Weights of a small mixture-of-experts language model, trained from scratch on English Wikipedia: 306M tokens.
Below are experts of layer 4 (counted from 0) of a mixture-of-experts language model. Rows are named router (the router's row for the expert), down (a neuron's output weights, with its number) and show model dimensions 0-63. Each number is 500 + 25 x the weight over its row's rms, rounded and kept within 0 to 999. Numbers have three digits each.
After each expert's rows: a language model's description of what the expert responds to. This comes from a sample of Wikipedia text that the model never trained on.

# expert 16
router:486522502508495499546484472443519531521494528469483475493476524455549478498483475530497473471458520473556510462490486503521485471519517471519471450474487516466536484443460480522563516484482497
down0:460492538507506483505520503528513526495532542536455481519490509464494454511521462493519510461493535506503501564492479497509495490481522460512515493451528493517521448494546450543490530486544498
down1:477490467516518484500499487510494475476520525510474486521489535471487481496480513530519468485503528539482522500464467465513476493488508550517469501487480535486501552518492498503483451500477512
down2:507525527470537514525518486500479504488502469498520436491536565497466489528509468487494498512492565460496495492525468527525522496476504487483527506506451500541538532468450501507480516541503463
down3:499503481478500468532507510508443480511450487526494540487460481499483568534494543531522504459468466506495466537503470477511520492520456520489493493483522541532513503496521471492488516509492492
Description: Connecting words after a noun or verb in running prose, such as and, but, of, in, into, despite, using.

# expert 15
router:491488532481539509487507533484494522486489464514504514505486520478516517466515502488476484503477509456498488542539475477553434520489473528504545519477472489518476517456495541518469462508480513
down0:483491506470508518526504462496502485501539521533482511494517539491521492521474523479488506498503545492577504521518527509493535480495466481506499495539499527492515525497501547469516589509534487
down1:527493499557502493495488500492517507536459494544484535520526528482517506505525545531519495474546507509535484487485537511475501511519492533531474523514474510507533540493497527437489510534478487
down2:525439486502523548473540481512523506524510496511496448482472494486496493525494524487493548486521405513513521516496468510526541513480437491498511491515505460519494490520489518500524542474492514
down3:510468528517535487478490500537472497488502494531472525500480472508493522478493503527519438513504418501542490432485476480513463507546521516517489495493482534509480510490483498487540596499526496
Description: Single capital letters starting a word right after an opening quote, parenthesis or line break, often in song titles, such as (B in (Brown, "D in "Drive.

# expert 63
router:509476506513504501545489454491533497475525496529493480517523512474477526508512508525495545531507490512514487447558485489546459466475490478497449474517469521509492498508492482546519518452488505
down0:495447548504520496491494509485460497534522495529535464501524505534487488482474489498531490510530514515489502515500523487491474532499434553502537516503513493504457503475449478506466486513493529
down1:502515470537468536451542526517493503523477518505503506470501506489497511490479500491516500524517441506499497510514501488473500527483493487486523543488489532482497478523457494508526501536491490
down2:497530507519513462501467524478478503528488527545497506454527498534528462531502457518532487463485485528535481540480470463496548501511482485564472517500482514544479511504519511487482472479532495
down3:494529501491547506515485506461492481480484498485457494495488531500493464510474487484526486499528487547495477457524445501535472477536515481488479487499509477496457494499489485490556511518551521
Description: Past-tense verbs and participles after was, is or were, such as released, based, played, served, Listed in Listed height, Built.

# expert 17
router:483511522488503462458475509473519470464530494485478537476453481511515486495461476479510504499489495500510511493461482485474475518517491521515546530539495499521483488506531489474539538550504505
down2:482507513472479515525523468512489486496498479450471487486473510518510491475533483532509505502499522515508482525530494459519497516490488508527524507463469478497500480469450491483528494525499523
down3:482505510490517486557491502555527496504427492487496512499509502497496500528494466544476489485512471512486464478506545488475497503491465491508516508521465457496436484492505478560488512531483471
down4:541498525501445491469508534486498511480486530517453464482501494508483513468458445471495505519455427512517502520450490494501494492486535486493470504506528504498486485492510548482485508454481521
down5:493484511513485487510463476472543456504494481511545537483453515503483498521527489452483497497519480496524490501502472523487528553450483473529493477512473544518485516466548525507496489506505496
Description: Hyphens inside compounds like Year-end, Forty-one, Under-20, and dashes starting list items; also prefixes like co-, non-.

# expert 34
router:499528479443517477508477500466498504479520468467482479529518471521442515456492493497492535475473502527483479503477512507527510515528468520458517507508505519501504485496509490504528483482504516
down2:447474480456529482514540428496539524552514514483460490482488542487463490511505505491492501491459530494516538555514449451499477501503538510483488511510512472509502478472434500483501540484504519
down3:477515530463503510524541529469479490476504495482515483500535518482488443490506537486510473453476542522486491485486540460513493475516582501469550473508487522512506491500521462506542573486478491
down4:497461464469539540527510487448542546497509495553482533489490460483504475454536544539517520485524541501487513533482485501466502502554527494505487488478504506517485485515511492505529462498487483
down5:449511510524550514480480485594556497477512540470510488470506490528510490504507508497506530535531509502506538518486535519475509461532538496524496476539530496479465500499450528491543532503506492
Description: First words of compound place and country names after in, of or a colon, such as United States, New York, South Korea.

# expert 21
router:519471517482552499482503500497516507540482495512464543512482531507497521465516517494466469484493483503490486522526496466509461541520462545530534521470501482512515493469499546509465465501516502
down0:511502509519524494494499540479481489493521466515467528499427526537471500482514467523475515470487417479458492539491481493493514536487488526524502497507484479484498519505526470502510433535500476
down1:481505490512472499508504485455504524534520474469485520514503489489505523442489521491485552525470501502459463522524471473503542457516549501469471489512488491502508493489483527476459558500451495
down2:507467543506493496470505516535492467504453506523463481487499496476521475487435505540497536517484498497498517481491487518497460491457530530498489503502536531531500554525514475498506515464524489
down3:484534465482548472518527500494503505480487499479517521507497528504474478487502479529509512482451546498498471497507463514511498513480540536486545547510515476490474518497528501471517559490457482
Description: Initial letters p, P, C, St beginning words, often after table pipes, line breaks or headings, such as p in pole position, K in Kabaddi.

# expert 20
router:495530483465522519525530527468486518536470492470466506467488536463493514459489470477496506505525494495495502475529502509493476546466493499519492497516484532499509556473498496504507562513511466
down0:508474480557463483487546503500503470480506505487501429514493494492495494536509511513480548507489504507445504540467491481461451540528395538484499477517518508472492503497481471521523477445492515
down1:486502458485515515504508513500498572504534508530530483488495510524477460494550513506489467461493525499484489496513498500478484558470499507508526514518504472502494522491492445575495476506521511
down2:482515477508503500487493500509535474541457496505472515510547550501513464489522465483498487523495473526519452503530493512499549563491571524520509509541503494495492510508559499484477499501517507
down3:506497465523481515463506494490573467489503429475498495523494525466492502502444505532489448543540484535465511489474505484503501518511497484531470517436487519520491477454496525466526532454517485
Description: Line breaks ending table rows or list lines, plus table header pieces like MPC, JPL, MF, DF, Pts.

# expert 47
router:538533490512540448510535528475485534475519454535510479500495516529442530546546532491530498466474503504512528501538490481533513515504510493489530503491495520471519526499482482502509508501522506
down2:480480499445477555517521457530495498488492481508520475521457530488477517514502533489543495501464539521495527497496521479454472509510496510494501469543484496474498532495505508509494508515484561
down3:544520531502533498529482547477493499526483518523472471526498509487517457483515489485521514499488455502515527528507493495477493524500469468482501486521511479529477521494478504461512474499498506
down4:499511474480462521486499506501488495442489478545496483470482472488524490499513510499475488503518394492484536500514500532546492521501475513468477478469537499518489516527543496479490476473503519
down5:548491499490512495517524546492510490510494498514491497466525474450463486473503536496475518471505489493488468506484552472485524429478432456509517505465532509484503495481502516526486513497505531
Description: Whole-word adjectives, ordinals and numbers after determiners, such as part, first, second, final, national, football, often in sports text.

# expert 46
router:492480506498503502541465486537447552453496487500492465473508480527447508532476491532500526490458498493480463491450539476519519485521519501489502518512512496507502485525467508469503542479524527
down2:488522505538490452503485497466495501513466531482504516432454509454452497475505518536538480479511444473454535431461479526507469539500483534478520507533497517486528517483465517505508484470503492
down3:490514481511514550514471482517537457522499486531486517509471473479541498506506486478513524497511387500547513507482475479525488542480442479463501484515524505484529469457497478514466451526499493
down4:480498470487480537515523515497472478488508543484522496491481517506493501480484499505494532494517472497491468536444521521496495506492448523530513509484479525493493484524555479559458518498517527
down5:509491497475507520494509530504460505472516500499500546490497512511523481508511507531474488502510510469472476496525480484531460502514522486506524537527483489517496524473449480478541497499475509
Description: Later words and final pieces of organisation names, such as University, Army, Council, Museum, and World Tr-ade Center.

# expert 61
router:496486466526523470503497471495480512501540511522474456497505507492492457514488510513474525522493464514488534475508517493526533474462455491487516456538485535474488473529481469474479502490496533
down0:502519472488477517490478501503521500477482514520472463520500493476485462514459565495505504536485486525523531540538541498576495540479525491564499487483526505540503497494449578493489533511529506
down1:499524468478558496487545487482516518491453519484535474493511486466482477515500491509471458544454548480558538485533573502460524475508537501503515477495500526501535530496512466536498466506528497
down2:515531549541493507497502523505467524479466485493516495506537474536525509487516513495525455488490508546520532503475469499472485502476508498480488540492486478465474513478437500518504508479532494
down3:525460489498463523499463500512527492543492530479451524501519462465540478506484448473532485506472507521522472538504475480503504464505483505542483498493498541506500545517495498546557467504491480
Description: Field names and section headings in infoboxes and lists, such as Known for:, Presenters:, Fate:, Preceded by, ==History==.

# expert 31
router:494513490501449520570489489449535541480509527490489467503496479479520471484481487522490518500468519469563485482474468495537482450535510459506477471486456520497518474454471462539542515471502493
down0:513484538470494488502494499535467511538469489521578446505482537450492472466483509501532513458526439486504503480510505474489489497508414470509503504496513490501462499524430471483537468522504487
down1:506493502505514475496515488495520449442548487467516493513510479557499508521540439502468501503506526532487558518468503481524457481453495527529509462488503499482491531484445491508493508533501505
down2:520511504524491492485501497483488522485511492502543539462512496517533470476456490476503482529499472500536461521551473506541485510503533520464514454512483484458443556513531456481527554484541507
down3:467484512502472474485474501455503574510529485523517523486508526474475506458492485505526476557479449517512523501517488476509480509485518521481515519482502486528511516512475508485450483537510501
Description: Prepositions following a noun or verb and introducing a phrase, such as into bankruptcy, during, after, by, with, in a decision.

# expert 43
router:495499482514492459537474494462497532498504535455459463475498505487509488502534488537475476517483484472555485474481493465537500451549515485559465458505469482496536455463473512527534504467513477
down2:506515492502481499510522486497475533498533529494494499510507503442511458514532458494509518485493492512476497466494555472497488532505491516500521527459496506490486498547458487478509487487495475
down3:506551486506491481513491492533473502514442508466498511493547505469517500501525523517479554476511482477535499492478495533522443452477510495486521504504486474525474488511476468505488491531486566
down4:504514492528529477486479519480473472520535489513511487493521490473473452509483511442520479531495484495477497426506517477508557485473503489537490520450493508561478525547514493502480534469487504
down5:545468481507492495483488487475508519517522511508507477466491468534546554493496524497495509507512601505488494514505514504516526509465557522480508485470489486486526501494512500517525542462491527
Description: Infinitive to after verbs and nouns (forcing him to, dare to), and modal or auxiliary verbs like would, may, could, did.

# expert 32
router:548487469516524460515468460496549540548491504499492496477521540524482506484523492489525507506484492539498491461518517523471511507498451544491519501500522476470562442494480451504517504440510499
down0:531543521487494468532472472563478455503547507478473513510528527487497513517497462460483462538459472524533496520526523455497521476525539488481483496484520502472484505524509523481537534529484515
down1:481511520483526490489489556478538464538480490543521533502494538482448495514490453510465554527530508517512470477500498494486507493488492526504523486505497482517485496519509504473519534527473495
down2:514503505563469494470458515479550464471489496527500481509468461493522517551520507516510515482509480515476501493513473481487511498499491475498476507516522560521511528426520514504520519466520497
down3:488486487495472500469504470513513548505537483538465523511484499505487514542542508500516532498480512465543519504501531474456498488517501436506501507453487516480447527491475546475485524493486531
Description: Sports table terms like Team, Goals, Apps, Win, place, plus coordinate seconds marks and the ap in Budapest.

# expert 62
router:475469552472524525480515536507482485482532459504508520507477519494528496505540516493549482489472520480534507508535466469532502534489448493481529506464453469475528512495496527539506484527478534
down2:494452475470520515502535514496506445487518481540501498485488460494508505554507538513480484496505499520499517508468542500529486488543492481519505521526497504498477493495479466519478511467477497
down3:467510490459465501445472509485496516496504515509500479476497546482513493502485510469511442493494471486516506474518543540526479458522494513504478488467532534483522483515507499481437516519529502
down4:539499499494506489465470534530485470498490510483519488487546496482539485495466497529471514497498493479500456499489513496494505494503480501508516503474507530525548522515501520516516557496506451
down5:489491526480494482497485488526520503528493447476532492501476518507496476498492531584525529509493453499492540555476529499522504494538501556496465509500497526479567532505507520532484500493500461
Description: Single consonant pieces starting a word, mostly f, w, d, g, as in un-f-easible, f-ee, F-ather, side d-ish.

# expert 24
router:543517526551505502478478522527483463553451488516498445511531480470470540494499481483492484519481492528472459481461526531488477481497468515500465442513540477570490522528485524484522450457497523
down0:471497499552505473502466523501454469488531501481495516509522538533524513505503535521529520464542545500472499468488516520496469492467473475543458519499515510501473506565510511543479507504539506
down1:515548488540489475533502487453515527477452494499506489480519468464507529437529497525431483497498453495505493498548457529507460536494574493461507505491473531520516489471545534475520479515474488
down2:509493542460484506509503494501523535517481502464457467497538495468506500469480514472505497516529556476442463537476502506510554481486451460496512515498539522543527504469515526478502462526505539
down3:476458469515505478525478459565498492468490480493531469547524526478479475516464506507511535527508477477537506535525463503490456504529530529530509554537448533505485523510521474553486553497505533
Description: Latin genus and species name endings in taxonomy lists, such as -us, -ia, -ium, -idae, plus labels like Genus:, Family:.

# expert 35
router:507477503467470486476526529485543480466502530547490499560494505528507513459532497507507525470523485509477485501515494527519525517509458512480529524502501559518481490515513483537503475550517531
down2:431433470465475525500468507497503528505520475499491552486520490497483529516517499469481457453506505491472474490480529469461502500487513484518453520531456478534494512480484497488441478481525488
down3:504528541519517504464509489453503432505471518472502512490530457536509492492512536490508476529450443526522510523496462489472486497514479526500527485505508475522441528503478467470481486491475522
down4:473543497440511510440540508442498562508512490500475512506490500488496482506465509502517484498429497455473495485513511487540492499508546530543488453460533507507501497506506476475522545474490528
down5:533502468502532516509524502502552505464503492475522521523502500475480524503484518502517484494444466493440521491525522485499491498499541504489525472539498515504517526487494506509498589496476493
Description: Short syllable pieces after a capital letter or word start, often in proper names, e.g. S-add-le, D-und-alk, Is-aac, app-ropriate.

# expert 45
router:524493493524467493559507495458520527483505566495479483474492489467508471484509543528494519487460512487564512459496515492535477469542520465528452462483467530492528487440503478566515514485488503
down2:498510513517506540502475511493516499538498519530530501508522517521504511454475492500523504486492481516448502469507535504520474505512460504471483505508509531476522489535436504505507481464467484
down3:565482477549523536487516445485526498544537515484509440483478491510513476536469469522483540493479488492504495484488539465537491506481503507550534537508478534518485528502528509493487474496485553
down4:556492497559500518477530514510467494513503472471515468530514514505470481518500472474522509513508571497518531488525494539538520477511563518490505480482503508554471509517496488453495467497525494
down5:509532476510515508511500489459492493512511521475491536457512491488494501527493495549480516535575514525503507506490483527508504476464586497558473480527458462523484510503513513495537467483517516
Description: Prepositions and linking verbs following a verb in biographies, such as with in graduated with, for in nominated for, of, to, including, received.